config.yaml
num_hidden_layers: 13
hidden_size: 768
n_experts: 32
experts_per_token: 2
d_expert: 224
d_shared_expert: 0
hidden_act: "swiglu"
moe_layers: [1, 2, 3, 4, 5, 6, 7, 8, 9, 10, 11, 12]
router_score: "softmax"
normalize_top_k: false
routed_scale: 7.16
balance_loss: 0.00207
balance_bias: false
init_std_router: 0.0287
lr_router: 0.000646
num_attention_heads: 8
num_key_value_heads: 1
head_dim: 96
vocab_size: 37751
norm: "rmsnorm"
norm_place: "pre"
norm_eps: 1e-05
positions: "rope"
rope_theta: 10000.0
rope_fraction: 1.0
qk_norm: false
attn_scale: 0.102
tie_word_embeddings: true
parallel_block: false
init: "uniform"
init_std_qkv: 0.0175
init_std_o: 0.00343
init_std_up: 0.0175
init_std_down: 0.00343
optimizer: "muon_variant"
learning_rate: 0.00558
beta1: 0.95
weight_decay: 0.032
lr_head: 0.00558
max_grad_norm: 2.0
warmup_steps: 200
schedule: "wsd"
decay_fraction: 0.509
decay_shape: "square"
final_lr_fraction: 0.1
batch_tokens: 65536
max_seq_len: 512
doc_mask: false
train_tokens: 494100000
max_steps: 7540
dataset: "wikipedia_en"
Below are experts of layer 3 (counted from 0) of a mixture-of-experts language model. Rows are named router (the router's row for the expert), gate (a neuron's input weights, with its number), up (a neuron's input weights, with its number), down (a neuron's output weights, with its number) and show model dimensions 512-575. Each number is 128 + 24 x the weight over its row's rms, rounded and kept within 0 to 255. Numbers have three digits each.
Before each expert's rows: a language model's description of what the expert responds to; "comes after" lists some tokens at least twice as common just before its tokens as in all text. This comes from a sample of Wikipedia text that the model never trained on. Tokens count by the router's weight.

# expert 7
What it handles: Small numbers and the decimal point in table cells of election results and sports times, such as 75.06%, 57.9, 15,358.
comes after: " | ", "–", "| ", "; ", " ", ") | "
router:140184129169123147174118127140102161107138128127082103101131087150086106153096148123131118157125139166137123117100120143163122152108126113109100109156125109117121127136158121129145119116119136
gate0:080152139156146151096113137119114157097142147166108138116101106166115164136110147115127145126084102123089109114161162119139139071174151088131108122147094093108149136115132135130081108081121121
up0:155102162146129145102121086096120167098102117143090138087167131142118143141112152140120093140116157173100129121149161149112160144150181111061137110152125142117141100156133102149099113130142121
down0:163130135181127129118143125099139127150127126106126099137125097107142132095143154134109184108156092121093129125126132152097126128094131116146166108118125110167139111129133131149208124083132137

# expert 21
What it handles: Word pieces right after a capital or lowercase h, mostly and in Handball and Hand, plus Hong Kong, Hart, hinted, Hence, happiness.
comes after: " H", " S", "H", " | H", " h", ", H"
router:144123145137155174146118105136116143162118129171125104128113119133114107122098112119159107117147153142150084139126090127073094134115120125095166118148127118133122101121183124130115139123095137
gate21:096148123105129083155124160124136134130110085141128145123126139141136115147120132110108172123113135126123157133105139129131137166115129104129130124112148174125134122128166138152065100134133131
up21:143098150102150097164161119133156128127114129123122124141143101103131134095132102137098115130124109140121108130175110109148142137104136078141127135118107155119115114108092092155126113102100123
down21:133060126123094123168166138133132161114130137086142135132135187090146130110120183171136141110132117141151089116139085126154143132184140116111091142097082130097103173113084154157156134109140136

# expert 22
What it handles: First digits or trailing parts of years, mostly "2" or "1" opening 2000 or 1902, plus endings like 019, 022 in ranges.
comes after: "2", "| ", "1", ", ", " | ", " ("
router:105123112119104149150117084146104125149143104113120128149128091152167167147098125105121114150100145135144109140095124122153152150125122132123143113119099169115124137179130173092164150163158124
gate0:109178141126101129130111145124154137144160177146137100163139160140134169167122132078113161134158110146188151135156145085113151144116139164156137146172098133114170116138136147123140120121125150
up0:132136088133120151174124153158108153110084093138121143151097111112106164111156141127123144107134159160090133122130138162104157133127170118136168126142138136108133120089105109118138150139144160
down0:165102116163149118154100133112174101078182143117136124123115143120118079109111104124121128097122132110170143113132162127081087124105108135140149119112130113141125091151132101150173163098113132

# expert 14
What it handles: Pipe separators between numeric cells in sports, election and statistics tables, plus commas and semicolons before numbers.
comes after: "0", "3", "1", "4", "2", "5"
router:131144164144140136115146132173172172142121104150144155098132139103137142092142117148143157178115125154146133104106150104156103157112180139162101123152134118112150150096117102094147119139129091
gate0:109145166079130118074113141128152118124159129106080102122125143100112053147075113123136107127157118103085125186132132115168146160118071135126119105096170129124138154105118106176136091121141147
up0:148131141122123107157149107130096158131168153094126112142118119107147157129112145161117088120164181122101094138148128161153128172153152096144122100091172139148148107156153086126127144156163164
down0:108119095156138132155154106124142137188141112096049086130101171112139119124130082110092127122139049144133163137158116156122124142145162133155135094134113165125148141161116090110125147097138137

# expert 5
What it handles: Header cells, pipes and line breaks in wiki tables and infobox or list field labels, such as Notes, Apps / (Gls), Following station.
comes after: "\n", " |", "\n\n", "- Years: Team /", " list", " |  | C"
router:150155089068089096131135117158154121154150131151143117122154153157141145127185097125145150150121100161132090133120124106140134166162127132129116122123161113149161126130106100141135173095105086
gate0:121142158098144146134117124104075123133142128107142129125093186179110115092159089107104158138135137115078107121127124123183149059096121122120136134125127122136126107165091137118137131122093114
up0:101148094170064128126075144134171129125170145175125127132130131120166086139118133137131141149150146149154103103134110114072134112106108155126152148139117142143128077134146099136149125142139148
down0:106121132148123127165129130101095123148160147082121129160155127111140124148162138109137109186120123111091111128085061110117135130169156132125139148095146159171131158098179134155115139114125142

# expert 0
What it handles: Sentence-final periods (often fused with a word end like s., ing., ).) and the first word of the next sentence or paragraph, such as The, In, He.
comes after: "\n\n", ".", "===", "==", ").", "s."
router:148124133109138118127179163149106141112172092114081116154116119130194127167190150181133103093119090147125150140103147128131146149123105096142140142109111139164135113162140145130086091121100101
gate0:182094107123110115128169122101128114100124158120140133096114106126192128081128121120124109147145140122177125120129112170119151150133152102168120125187156147146136085146115130136131154103150123
up0:102125125155157086109100134102069108153153092132119186100108137114168148149118111130123109134094104122087145142121120160075129135121119135104153124143116079118096184081157146104045108157143102
down0:106119103163134145097115137094107119105150109134145138164118132148130177095153131170119176102136132156145142171089105163152111144096144125087139092127105129181117136092140082127100098168097114